python train.py --normalize_top_k=false --rope_fraction=0.75 --init_std_down=0.0 --beta1=0.95
Below are experts of layer 3 (counted from 0) of a mixture-of-experts language model. Rows are named router (the router's row for the expert), gate (a neuron's input weights, with its number), up (a neuron's input weights, with its number), down (a neuron's output weights, with its number) and show model dimensions 0-223. Each number is 128 + 24 x the weight over its row's rms, rounded and kept within 0 to 255. Numbers have three digits each.
Before each expert's rows: "mostly gets" lists some tokens that are sent to it at least half of the time; "raises" lists some tokens whose logits its average output raises strongly, later layers aside. This comes from a sample of Wikipedia text that the model never trained on.

# expert 15
mostly gets: " John", " William", " Paul", " Robert", " J.", " Michael"
raises: "'s", " and", "'", " in", ":"
router:149129120110113133117174122136116162122115124107144116117135127140090124150074157101122124134134145125168142111099130142107093127118128106100105106121134111102123142153137097144114138137115106164116172107155138111128104085127107141135139172171122108161129150120145149126118149157136100168153127099149089083165130092107087095167140130142143076135123156089134113151102157144117114076132134122114157159139097111108119201154105118117118151159090126152104144151103145150108126157130129139155166117110156148101158164117114123110110170119124140152135156124136107139178188114112183138103145095133104160119160113142128116129126092138159088168093146149109144138152161108088143194145
gate0:160120147127157141108195154111143099114116158135128186109138150138113100073116162171131126118164085114107149154139143147148123146117103116168082107131116129129114156135173124146111156111132124098118099137115148122123121114128071089081130178119139109122125121120108109140098108155124124126124124139114149132117160126118129092089140134086103094103156080128168112120101106149116150131119133141121156175125117109136149162133129099169140104141157111160153161135149101127139138128135137151185128104138134074077129159115143133114111136117114187201104119153099117120167156100154155105149137100128121118125130099097101107124147162119128105142121184159122162108102106096134148145124
up0:130116094114157152078157162156128132145101145117149169118133124138113120098116177139125133115173115148117117142128155130111122134103097106151089117143129122106081149168168130150117120091123127121108127105127135113153132069142077105110122146125144129123102125100127100112108115161127117134129127156126175134113155127143120110083142200096134097099171093115145093095102093119115176103141131160131181155123134110140138176148173096148121123127149105145130173112151102140121153089120162123172092123124129117089137143114099132129130135130120156183125105198103141140139152136113149105168118122090108140113151108113129126145122125116122113114107147133113198115108135092187149123140
down0:100152158137101137111129128097165097115102122148122082134098096084109127122153095126113158121119127103160140138153107094106127163125135164142093141176112144106168123096127155115145166166161170134139149183118156122107085147150149093145153112101138147128169127148118142132103102079075141069108086116157135142111099176154158109119168120100113130133150184145117137112158142109165138143158143118120108163112134122134161082122107125098102159140110132122062123129089151106137099146162148159113114141093120147152142139121089150123116139134144090153118109130122144121171100173117123116151132116109137133126126135138141114155120149142126116127136102152110087157161148139148153125083
gate1:114094145154147140114137108066130138116133151168112167176151067110150120145139100145139149103125149133158150118205160126138180111121101136114102160120147105177135113120102145132142087111102144137108177133130139109129121133123129116126137088157087107128096108141132129116184143124126127172169122114101137151104120141129139137155147117120108102115147103125132096117155177136131166145125111122125112117128138122175139117144125151136086112139202122164131133108146145126152123086109127174117067124118164144132138146067109150108119153126113133149098146162131152096122178137136125106108089152132143080175110089121110136132149132139133129093143158114167086142110128107140124126128
up1:128161144133118105147145144113140118150127127100125137121102125150095116128128125134162163127122115142158155154096115105126086106122144074148133123092118125165153151140160149162121120065143115122134159110146196144104139154073129128144121140116100140188141096080136115164122121151121136137116147162118124080157157112096122160158119099172113137155147118119125135118190145108116101128088169097134122148108099157128124121118115161117161124145118133140147100146154112136095105132105082150173148113152149128092100107159177134121089158131059128119183132182138113111123111119090128131109118142123111124116099150141127106167122132143122134109084140131145163116115128085135164161093
down1:112141161115128119164125125153143120154121120122132178164137133109116108111131147109171117091155101170171154182129116090151099087135140121138115090110117110124139143104163127130116126095142117125109104096126097146121097129092108124153149160064116120158148150118146118150129113166090082112120202125116114142145117107106120172117120111181122152137122128129123181121155098126104147139120162115155124145109073131125058135120125166112164140133124097114143130103149088129067097134172069146144147132136112115139116102144164125111129122151096093166123155130103132087133128129097109122132130116138078085136172113134127132140099090147114121116126157151153150145107140127143142154111

# expert 5
mostly gets: " in", " to", " on", " In", " from", " into"
raises: " the", " a", " an"
router:159116150145131127083148109165132171123142093091141081113137096108104114149105115113106122117078140144164124129122089145093108106112115116143072117115107111119130119133105129098143127107130155174125129094097161108127142121137126173158123156121144127159100118117153141108140130107134121132129099099156092088155112128086097123136175132138118127149109150106105108163128134119151116129110141123080115102178092126086123165148136104145165147127140127154137128157103121186113115155138139128142143112118112124091177156117114132124098120106093098112172128120131125142147145109117174124115073094162112191102173124107124082111133083111119127161130131134107123188139195119132128144094
gate0:131148133150110136114115140093131120117108096083106166132131160113144139149118172100152124114135088085134174148134141149147121130121110120120128142138154142078121128134112095152151110162135153126102141113117163127117160117150101161115107141153097102084075124143103144120146094133139137196124124160114095108098175111113156145097091128094114143153144102130092149134142111132106113084149147166161112096136162142119152138143167120135125121108153109116141143161133084109171112159141141094168117110129111151089181110139134169116156140113120133121087163153101096123088151153103168103150167140127123164126136160103115123139129166128100146096120110156145115127131153115120124150043
up0:098136122123094133143134110071149078111108128077145169131107124114135105127147102079159119139132116108136162183140136140159117128122118138123142129156154159104107115102126110140133129153143144103110140115124156110132125123159124183144130138172086138119104143100142130139144116150151168181145125130098111102107148121088156150091110129098124162175142124148127152136138113116106103090116118157154128101130144149111139137134147135177134118119157121082172147168118065119145097148139129111150086112129156135119170130113143216145139157122100138113134148166131093125125128150112149124146134162127113159156150135076127146103112163122102148107166113165120115119130153130139140172057
down0:154109125128127116115133123118138186094102104102128108118126125117122125146147130150127113069092111132150101143125155118146106078114121129098108137147051145100115139109101106096137136127128151125122124097083140156159151140142223126156117140199149144156108160139122133125177158110107099121105128087129163155136088143145149133127101088116154122085123134152127122093156116146138178124148081089111142083150127118126085113136127123141151110164109170148115110120149141126119093122118152121092120126123115155117104105119180141127123142129154105183133126120139155145162125117128132114115132114121150121167129155099117172136149098146122130143080169141122119126120147137178113140171
gate1:104162111119145143178129131117172136113136074164101123107120095147141166126150154086113131153136134134126110182141107144167138125146115146161173152118103122141126099141116133130125150109152101133131128166067094125090146112126138110141123103148143132120138154126126107139124152139117115123132165133143169152086141148147139142173175106136095104165106114128054165134138077164181117125137131134148128109121111114137072160131115119130115137162150158133139115125110145133110129133138151114089080131123153114167122140115136134168136141105153164155130088136148111127084087153110117116128120164137110157096120104130097126137134153158106126114117125073145090164141121141072109091065
up1:108133109093142118196156119150119155118164140131121148157121160127140152093096155106106130178111099112185166155137090082133140130110141134111147151090104133132087120119162097189147175137164148112101104127109138132124144115146153146100140106155126138151129164104091112175135097110127102132181111164136113145090093128132146101098149116109142142152084099077094169161135089129123132107123158108092137156158132138105137142087123135106074147098131125144102142131175122142137106133123088139123122085089127155130109148092159144122132129143160143128111110146167121087164150124104109133124088127126164137140119128120113142134149151126163153120089123157117148127132113100104154132127
down1:162137128115142113197141100107159128162111112113133121106120139121125157146105145139117124190116124069138157127122123115112155120111152120117161130099129170141118109111164156136135155148158131134117091150113089196112140118161116119155152106131142139165148157095092150098134129080112116134141100157153151181102135156144127137088157117120131112113126149115116167139153099138146130118134164122161132160174154116125093167091118126111111154153140127179112102136136140156122140134126121157122138091121092173134136137079160095147129116146179132123104163165137149138146185140080129159097117145137159129127140112141113125130173121140144191141103107146158143170126099127131140093144

# expert 8
mostly gets: " San", " Cor", " Mor", " Che", " Le", " Col"
raises: "al", "ag", ".", "ut", "l", ","
router:151137165121138128093132132141143166101093117119140111107109122117134120172178131119134092154093106142151165121135135163103118113155134152138095136136123136129119111083117123089101157114102129118113120098143135104100119117171067150095108160121193136152132122184150126139141142111128160150150110108142085131137158149113147101143142122145155171161104145090149127136111115146115123106112111104081142109142084159099117154162097101117140146157070135091109100132101121142106122162095136138110143080135095086144175131193180106132159125146073115125143112136105118110146139130110124132135093090159099137152129117115154141123164135089145124134158167138102125128137111110153140124091
gate1:133163099165141141137103115136165145078121121130129129123106163111138140165119139104124123130156137118120100146139139133095145113135165134181106152120184143136112146145106133116143129132062127163145113131141125080084130138156103092120144134108095138126151124104159110141133127107102130143108110158088131114121148161127127158135158126158096123096107108136099169119159140082133138141120140162154136105083117138176123104122160127121143110188132117124139143153132133184123101101090132151087120112094123131128091143144128163183116130173100087121123182145162102069112138166092082138088127168170092115092145148128092109120150125103117139118156144104131115136138124094131123093150
up1:177127109104105180122135083137139130116098137098146149082148179125126136099125130129135119142129150160145117136120146135106113111142150151166160141175174138118143151083149108161105135130124112171172153091139123137129111136107089122124180105097151116118156097135135138113177158143126103124082115118120123124142131117108133099101127095139124089119122163140144119101124184129150117098163110125126068128167145173132156128135140130150167119124129139127126119127130108122152142070148093150139108130129122161096116134148097168187149097133110132164132124110144120107104138088164156127156101151096156103113123100123135109174153154117064105156107106083138145131125161158166125151121
down1:131140130126129119165159144110093094113097119108113118108145119126117116070101127094109124109142193150107170160110162120101149111158132161140119114105179094078083152156106149134139196159089119109092150121086135120155126170115127122165145167182130157162097108109119147169146140106128117153140108117129153146132089157099110109121119116148110079115133155156129145116150124115155119106149130172117113123121129151143094071142144122129133136137140104121109094130178125094137130123129114090112156120128131113132118112127098139146163124087150143106120127152116124123146137110163115139154175149141136096137063107139144167153157131113136113102149112130136173136186105134171135124119
gate2:096112137168155113166132147135113089133146108149138109135134100119135096137128113177136118076108117120135108153106148133117119176148111098121121119100148132166124125122090091176135140097133123082108103125106115116167129130143107112123112182147152151127146122143152116162148061119132200134142152082143137156139150162118146143124136099172098137128115075147134114155119122169117104164064136124116194119106150125100110111125114143143138157115090115094128128118140117063104112109113125107091150144109106133163111122155159136112095122148114106125142135133123124112132110116125081136136163152091082120114150100099128104118181139149140181110097152133117154116144112089109116145136
up2:166162147145107101099099137131155131125111126084092123117143126130116159124105097105128172141162144158079129059151127109102144073109115120117155143142148085132106107122112146139154139139107123192104140129190152128073129125092116105113121120108090129095097176136115124121135147105125071149135108156108130143118101129159126119123151157102141088122137148122105110138149091155149122088171130121127071126141150156144112119157148139127149151180150160151143146149106161172151134179106165104134133108117157142127107136130099133136096171109139150139138125129134133139101123163129095102106098134147114131113115115120141133123095145110138101131115148074169097129127178171123108112112
down2:133120103147105132102126106111111132109100159161144111111121118128114130152152142092117096149123117108128094163120157139152174189150131136109143132141142151146092121092123118142155090138104135126142103130147112105121197113123133131151149144133108159133130137157137133101147116095113162149188098091077100170144110158169124129086128166158078116127112144133118162111105141134112111162129134099145138107180098134168115144156159158144165147135171075144142162153108140143152127151115148112101132133128098127113104081148133108137132088139101161115128139186093135110096157155121140169107096150115113147178111118115105116101155131123130101146143146130109124129162149165176160106099

# expert 13
mostly gets: "A)", "Scientific", " Science", " career==", "'", "BA"
raises: " and", " of", " or", " in", ","
router:138120172132174144094166148145147160128086130107152092136128122138133140170109148146130114133125170157191158132141159120092085105122124113100155085124122085130116105130098119153125161125135141142132123084133130104132101125129115158124130151137166156129114151132159142141141130074162122161151130126142126105176125128146159104144162145126142117172114134117137110096100137133135129120109147129090150090141127157075109139162088110157127147148115173146142136160138159167114094178144113118114086108114123165143147132118123169102116153121122074140158156134122116146163132124083148116124094105174082154145144112123169132091139125133142129151148112151094116149182180156082138135128
gate4:068137149119144148113131116112081148136136081144134106114153140138156126124129149074130132108138092109108102162123105126113104164093139118153176152153180099089118120092131141084128153097157148148160148091159099182169122108125111135126130151144142152142138156158093133113149120158126091132099115100123168148162134170126137130111110116126111102155146129116115116129141115083146177097097123120135152146126096153067107118077104142147116110114115121160095145161145105118094150131141120116100142139133124114126151126127130139145142144131154160108168079102094111108119164125147137169108118174134115132173139156133173111133115134132085105135094097154099145153105098129119139080161
up4:177122097096101110113128130118127128157125121129165147119090139153133137135140086178128103138144127146122165101139111110100111129128127124126134141139124158111119112150150131139118134118139098086090138135123116129138163122166099117156120110147111080105149127131151133147097097126114129165155107113114124125106166114142174136145133137103127107174112162110123133143142096148091116168122130121142129107148147071185095114193130132091148125155107141058190114078161107178140104159094151105123109154131120168126139163164124154134087130142114132111081142117099114133109118169138123140148097131119149178140176113140096116120158153116176136139123113164183107129114120101132088145137
down4:159121113174137085131119152107126114156124136129092091097111144142121082109166097138146115144123151146121119117172131103131128155118128152186115131102125123128131105109118171119171103124171098108120144123178152131110118100124121111102171146107106119135172142126142122141118127104164115096079144114094130119139155153136121140107118162138111114167145140112119139140096156146144104151125149110170137148086134116180152093149125085109132105115108119135162094147161146104140091148157124149110124137136140131087132076077142153105162141167132172147104137126103071123143118146131087140149173156117083126138150138108094156109171112120127126111109201110130109108173107134128134126086
gate5:111160115119136115137155128146116133124138094128135117134122145140114118136136129104162113097137165114187092097131153148137126123116114108115108085157150133187118115119085137165126159131114100110159086147148150150111108107112185110117137101144096098114106123131109083134178125127071119142098135108166142145128148114115156104126152115120127108130151118164164113079172150136113100091108122119155148169138101112109128108074121144126135116146158137125155162130133152095167155159159127142142156135161126171146098122167119137136164122081094093120094172145155142123117112100128142129124111102139144092117100169101145154107107139098129150167113108103151130166182134111082158159167
up5:136110147112134182107133093099094144133159137108092112165094128157151114126177172101122089125112104069172123102156115110110106141125143140119132104088164187119130131154155150101155129131143170125110147146120113115144147136128117109084104132123124140118079148101123098140076102161142090130143115107172141130136134158093130115159143134165108119135126113112096133148116155131117106122103114105122107144132144091156156111095110126146127168165053151117123114134137130160085109138131099174117112098121100149117107129148123091151140176120126101121142132138151151087115101173115105179147185126120127138112139154107149137114142142096125138122149111128121158160187121107121113151096
down5:133119121096102151130129106133112124168129093126117123113137119149121114152122140150134097118136183137102121128179207138112129091135115145092165120124113086118117141122130126095119179110118147147098148109127142170086168171131127119131122141157175124106167107137123129142118144098138180087141163127117111156180156124119122105151150091113145116156154105145095103116137124129169128136126156152131175131119136112047165156098110131135118097096155095108108102109131097117142140125147118096141118165137165092079138181137118106126094092162121141114070160136136126185118122115089115104133121125129099124121122116130115146088119127137099107146178153111132117112146097105129128142117

# expert 4
mostly gets: "ović", "idae", " NED", " SUI", " Won", "ić"
raises: "s", "'s", ".", " to", " until", "ist"
router:155121172133157147098163132130086140135117142113131066116115092123106122137132195115101128147116155129136128089137122115101098101155159126111110106118093103107123143135103118134131143113135099166126149105162133107110094105110112147141166151150173138168120139163140169108112129124153099157149107072178108087163090113117085122156148151152143134151096157085157092130120117155128171127100159143098098121154146140118119132147096090117136157149093143138149109156123147164092102144135123147151130098125129132081167121092101139102094135095092136160146156138127135131127133112107158148123096110174123163134143125117136135092128090131154107168140160142150118156150166158095140153128
gate4:090124142170118136137157113111116082161125130161174120092150143127127127123093156124121134145139082074134079134131121149135104117104119129132180129134107116117181122138142146112160138163104122111109126126128055156077142135142124117141116129122126148151111125114081121047144130128105163113125120135160092111140155116143129118152143146152147096083148124111133078121170138110123133099109053148127095134100132093159155148163138129106141141103119125143108143124108138149136142124125130141113081149109121129138107160134141117163086111096155104119107140103120154080127154132107141149120161115148156187103113168108129107132101100097082127126168166111107124158152111103121139149146
up4:094136128127114168124141142111120111185107129148132131108167137120122172115115151116127164115166114129096115107128094144113126150127163122136157103127123135130145107161148111141168157173165122133153140187147132154069145123134089124124089106143134139178127105128087163091164147100126165118132145111128108116121179100135119132115117143120142121098148097103130090108202106168132152116094133137139138089124137128168084124122121102111136123105092111125127148127115159125145162151177108153117108145132105150113130166117120071118121110096132141138095126110113109098146140173135155144162182133151194158139127164134115119113137093131147143113166142101092087169152097120135141123133
down4:164124152118100139083080130165125136144123189135121105123130114111127131132104099151142141121096137164147194110124137125192126099102123108147109133150126170143091161117105132147139119106126078150107078133113106113137089113090139141122108140142087048102134169158146136166132109142105099147123116127097154128096132150118119151125106109148126131121110143162152148172106125109092144161157078102162159122142158157101142108180150128093116114092154164111099118144141078130129109113124114127109111116143115125107131122117103120111170130135133144148156130149153128122109121106132121099120107130125119098106153102125100154203103128145138122133068150106161119134114120135081119122136
gate5:083160171117140195141148174112128132145121132117115141122151119097126138126142142151126121147148137174144138138136111125140120176118136145115158130084132108103135092091167145117113143153109136150157083108100146137175170122087143098119160119125096140154146088153150104102131136142147114151112125129178157103139152093138146120116112131097133127157083151077128118147105107180167161129107142116176105130154149151112131101122127144142150121142098132129083119126142136093154141108120172143132079099102128133111107125150127177105136147137124100163129171104123149118103166162155076153170167147116131140126145113119135131133122148108130115119084073114135098105115132142164128173082
up5:143107131106111145101163111102144146125131177128143109123104085140155120136114114116112103164132147110108137121135111143135111124150144109154078148133141159158103118144104159124155102118111183144104124120140121115115110118114100126105101125111099123130164122134140104139128171093149112074192141136102153157131107114099158163117116116161123123095161125155146142120133180111123154125131091115102122104116137104137109173129142123120078114147147100136115147135125099113115118136103157076101128133200143150075139143142115076111147142105146150100138094189124157140127086149057119155119133125182102119122088139129144133136122107134108172114148168171095094117158165115118111105142
down5:150127173106111133085114167110128100158172130124136099139106099164157126101159091160135114142109091144097145089086121150144077122120142124085118121146130138099116115121136138117121120162123134114113132133111134092122129151142112129096117152095106146139168119116137114144091068124112159095125171114092165142167108119131093146149138149122066124095125129141201107146154138151098157125154164114144127169102138124149146143137120159137127161129139158079130132143136111107100139122145128089127143148166171120121117132136102108120117100150103101109184149161162183112130162131148122085164159114176133117099132135123143123141163098131159107130081117118137106124116108123156159093102

# expert 6
mostly gets: " 0", " 1", " 3", " 2", " 4", " 5"
raises: "-", "th", " and", "/", "8"
router:151155146105139117121127135113133138118148109125164152089145094130087140125109126105105126128133165140159104095099145121079125121166148108137099095136132093124153141134122116125118114124089113163076152105122104121116118138140098156174179168165149154165158145132173145138114127104193155132134142140145105113132146131122132135132166163178136109138114189083121099133129151109146123103126139130068130105177101144121083138164106124109161162159119179117131108121084151176133066149119108110130109074142103135137151155120143147112139109111149116125132102134119090113117103126139111155080109122149140160145155134138096106117187120135137108118146145124118127145131162119142155086107
gate2:080164080154174117128110147090123150119099122115141098119115128134127084129112120119159136080134109139127111128114117112151116132120110134128128110143110141112158111173141105170114127170138124136130115172157094118087132126110152114139163135159167129119127184081130137141106089134059156132167149073134126102131142079170137113109126174122072156131119115100145098132159097148146118149122121100129102166109094125136116111140125129138141144126086129112125077127113116119152133147107101200145166125153171104104160125113123121146157142132130139134109127187117106153101137163119129102129139134129145116105126152122152111135110114105130124123092121173138136114116102042149150135107
up2:119106141093096106093134151136150116163167138110109109131128166097130167116140173144119120163120126114105145094142112126134132117156153114131131103080123129141075136116093143110137144108131169097130153086090158151145125100154137166103086152152151129118121099142117121109170124103142170109112088136105113148142098132104150128147166074148163130123114154141129155142150156141068160133115121102104120089127161107106124156127137076135084124115143147135125131112114152172098128165164152062115110126119115152125135122139132137151056114111159097121124133111124145143142123060159119146128138133162101147147153093152097127129140098137125136177167141094108150145136119179105123134131
down2:117106136110116148116151116117104160137114163121112117111158173110118137131144140136150155171073118104093187121157090129121105155170156140093144170125148139118102126121130138127126168129122140104121110125109145167116128063140113120110089134141174155117111107104158126112098126107132160062102148118139088150125138112133112127147082114102148137106099104127161152121163090177089122135154099094171133153191135102164096159175150123125156114128146132111133144159126091097108151126097172141129126172158086144118119135105112154132083123158136085100136125110114113162102105122146123104118144109157092176152122115107133132110146121120123115129117116131111108142165121132159089136114
gate3:143114153114152127101115136148112122095159141093118118098070158092157107182115124116143139123104107142101122128131113138107141101100148149113120117181116118123149128146074133155120123066104107115080155138117147143171121162153165130125109110071147137118105111137135146128126109121105119138140132185114138129103126139121142119124135110083124121182173175134096156117170124082100113128133112154155170127149056152131099111116105143138129129069132140119099162102111140125083140158115112124080115151128148122153111134092181131107130142102106156104155118091115116134135114116133087137128118117140114145122175157105102154120168111105142142116173103132098116165144118124119123099089
up3:143144132116090151104093114161131125142131157175062124150128092127082123180098086095140161125129120092147140130107105105072155111109085128128144117146148093133148120134071144112069120076110086131149086116175131172123133112151117116118123136086129138096137148094121111146136149116182119126136173116119129082105153158111109126119111114110155123121158162131167151076121143139130175096141122143155158150134092099113116141110129068107142098117119133136169169092119110148116157142120148131104132151164101146132109150142113124124132160137119112144144143098171101119132097129147126129132148113126124118083175135114114149139128149146124126143139124126133103151165154141161172115132
down3:160144101101162085130166125114135143153116126128155133143165111127195105085188187153116110143137141135148134142125113148174142127115146117166086127111142134098116180126214103164139138168121122122131140154118102101113146114106135136136159109110125136180141130135171116119142092129110117161133104111177122153133095128130129119127132150102130136108094094116136119143129136149134120164108132095168093115120189130158137149171132135138132136154145135145079102158144183106121131090088138130163167110144113150137128100146141112154094098137152135092081109153139140131120137121138108126144140163154142074142087111169144111134105112090108143121103141105106109115136127129114136140143

# expert 11
mostly gets: " that", " had", " who", " which", " has", " it"
raises: " in", ":", " |", " as", " at", " by"
router:148088149098134165095112147173144111139129130126129076147115127159099147141107128120136114152133150104148167115133158106113107117103124127126110128083082117091149122137137106147145152092112088139127163110145121111109099113163146171173149136147145117106148103133141120180117128153141112176092092107127090066159135105147099126145148128156167170141135165109133098139162144156130122114122146120104136137154127140113098168142099152126120153143154137124092102140115143175095090155159112104175132108150101132136134127121082118115121146157123110076075140136173170121160133086116173149124101101156106152129165133138157136186146104118148123158153115109155111147142156114112137135124
gate1:107134176179157120090076128131116066124158106149111140127079109172096116089116164146121113146150102148130138147141125117103139114105118108161148166120165112105193121135101150139153152153144120115098130150161120156091098122091125125139139122163118119082113093158171138132115172110091145153124139107132084117147137129194119119142120127154118134115120140109127119132117086100167118129116102108152114091105126110127141100141133162139097133135119124134143080124039101090148115152134132105130110147106120138138140108113128103132097118088141129111140111121122146103108113141146181132175128123095148145105142120107138127125132076145123078144130119087120082126136130161091128111113
up1:125151137165168118123113104187159084168137113153135120095088155133134117134125182149135113123110124151134147114128143135096147143124124125168149087146113114104182111131113171166148137119141132096160152163074121111124070117119125116156126081145123148111131136143126156120104097099098166111111118073099096104160150099178131129128106173127121172164110105134122122155122120120132123121136134124120090091107111144111117119144133139122061162108134120137157107094096112083146130116135132075086099104105101162181137131108126152129109107115130126124086106135122125125100121137098137149173153156112140126130135127107145107140121148139083134140119141115135076125125108106112107091185
down1:138155104131123157124141121103105082138128152096145144125163139098154094152186145109141118134133111114130160170126120127133107094166120126123157182115139181163102148121142100160108121119135127168145095136159131152135166151156119148156140133125140057145157159157113132137124115139173094117158122139111122129132152145094142124157146108143165108139155120161116116133096148110070153144133107124103178125129105124127122158135094101158158134160148132096116091157174130179082160109108148168156188122095146129105138143098118109134155149187161156170121110106158117114119171127147123138129097162138112124128126124095155143110108144130158170113094144155134145134139123126120109150113
gate2:138088089106130077160147145126110107146167129094161151114106151122097114128158095139115125146115090140117086157175122131097101167086090123150136054119136121063093091101153120137093126138109137109124133173131133139117138141133166129110157140162125120138087129092148117120113102122152135133119119152109103131143121116122137096164156125126131116111152131144145150184140157147132120111147127104128156115095098112082141102110102118119091150108151125138127142132165173139126112125117109097101126127102092152167129148174144080160126091162123126121080172126127141078124138136113115126104127118145146121136122112097130165118121117114114142153149095089118187166089118126096148084104
up2:138144152179096148125134134130126158106117084174107085144128090150139165135151167105125128081169140109117145134090137140167110095163160130110143116088177114169158099132106120089155131111096116158169104108159132155171099101088148122103124111142120130124170098152103161127146145124119123157149144060139096101128125119119109133080119092164146124134128137120145107109114122113149111148108161154098110114157133089128167133152182095114110123177124144143151113134155096124098144107154141124131125119145154124121152141141124144095114191124149099152136117069124082129126173119149113136157125115098140132155120127117132111152158140138118127115091135139126097123166129148137078134146
down2:099136102097104141144141128117129143157104109081170143103099121101110128094140151109132120140126153146130112138110124112124115103124126121137123176117159135108081128163086161157124122114074110137138133170088121091119113121144122121124157119166134129120149150112130091082111120139142117102135106144166139191135151119073128089111130111109139121132126127155129153105107129124097167109100154157177085156089144117161142156126138123114137189109158140140133103175111120050115130136106113129102120162123090115059109110111159140105170097114107186124117115108132120153090145142118096163158125167140113115133151130146133141106120094132107087138151137128139087143129115156132163130098

# expert 1
mostly gets: " of", " and", " by", " or", " but", " &"
raises: " the", " a", " his", " this", " its", " an"
router:172127162132147159092116118126132154148084131110150096143161113122105146125089125118130108115119140131152127176137108089107104082142133121107129108094096113099143123106109104119122108115124085157154175089144120106134110066144143133141151127127159130131103143165131125115095093155164126169093147111163114134154157143104115135144153149155149115149081142140113137173089128097102144092096158149070144147173086154118101122141094097118180146119140154125115094155137148205112089133128154132149132099122141130129173127128131111134140156131099109139160116170115099171165129146126174137110125102163112160100166129097121136131124121148164111140120119111139107135118100163130132145122
gate0:132128125147102101135157133088101115108141108101113104127131135135124105142110158199156109132134129108160127105102134145150125142114132121183133110162142121105157144175146104119159146129146139143101095122159170118096149159103138147136134165112150114119145163150107121130150108148144119127080139123114145138163086109097145094129133156140098109105106158112103170161122134169100107148105105148131105095124137062135101135129088098143092107130142137089123187182153135174097148128126083081123122127090152081121087142124152128116156147148164108113097095124113139104142129166128126117147128125146166143114140143148137159133178125105133102160101107146158163130119172133090132108171
up0:125138132131170110151107140160142113144130151149139128108089150127129124131164115083103096143096123155107122125138145107104122118142086118122122150138129140128127136134166148077108126140108088137136121080117115104159112086150144114150159100143171157158132108112100063122125129069128097129134117110186167117111150122100076121111156122125136116153114110124140126110150141136155071135110165147141141115137148118149168061132151132130110115088122090133106134095101108115135086151189165148105063150105141117133107140164112131145128127129160088159146122177129133112140074149113080115111148117149126155089146107131110155138112102129106097117135144103100108164145154150128156103114
down0:102172138145113101148114114143123114107108144126140128187163121150113137138147117135108159133098084146144134146162114126080108154135143144110119096098189103119120086135099151120132095150141113160142177140148138143154105129159156107169149094124153145132121105116107111145101144114113133110105114152108152127164146121114158129108152094151121151181108119155122152172138167100114093144166138133084098105136128156101131093149133156127134170114155124118078095081134094079092141145108136129128139089150127170107141129134121159173135117129132157151123126174109139118089119158115135116134108147112103098074099141107114110119101131141136170172137128123130121077087142157079147153142
gate1:120131093084110127107122144137141123156157085181052125129072118131145092107152096152117164114108128141118118161170102120116106094110145130109160123077088111161132165092098126125124139163141104129065113154145086134098126123107139106150151128069082080123163104126141155166137157125155123149102113138157146125144106123133142133101123133112108125109138120118145168168120120132102109131124157151140119110120098129125112108121146119176095153099124139165172125111138124150117103098120121093168088105196131143115145118087127132150100103140136148126112112157088136146131105106139139155163117116128141150144137118120122147114143082110140115132154140157150111188103125121137152163125
up1:176134130147150139156179118166124138109122145136174129139164123123126174132140137143109127060087169138135124109105120132113133087134125148148126148147137121150145098103124124133116116102118102074114149137141144130124129119105140161141138135128175141163134111114124117095125106187087156105120139141078116113132122120097139113088135141084100086156183133167143115113132119078119135108143118102140168105124152085152134142120133139101146105172112138120115122115145130102137126177113139156131121141145211153076126097188149154102139129115114140156145144134148108131148126126170088098137168111106155148104140139118157145115101101135123089114138111184169117156126149102128128160109
down1:088127134144086155161064118163134133139153143142118121139130081115151160093107175137105136125119084140095129102127163104149118164112142108145151124146142158132133142147162136130128091125152207154164113112094121117155120180139134093132123126138127193139164139089118171147117155086129120137119120097149124124119117118175127133150112121110121165119127136081106143166172172110116151119114177181153095109126135110098158107178079117134127107136117169131137120156162166136089127130146105109133108111131081124101129149106150104129117143123121096148138165142147144143139149158102141135150119091092083140117127111122132103104127123092113127151100126125139152098124161100115137115126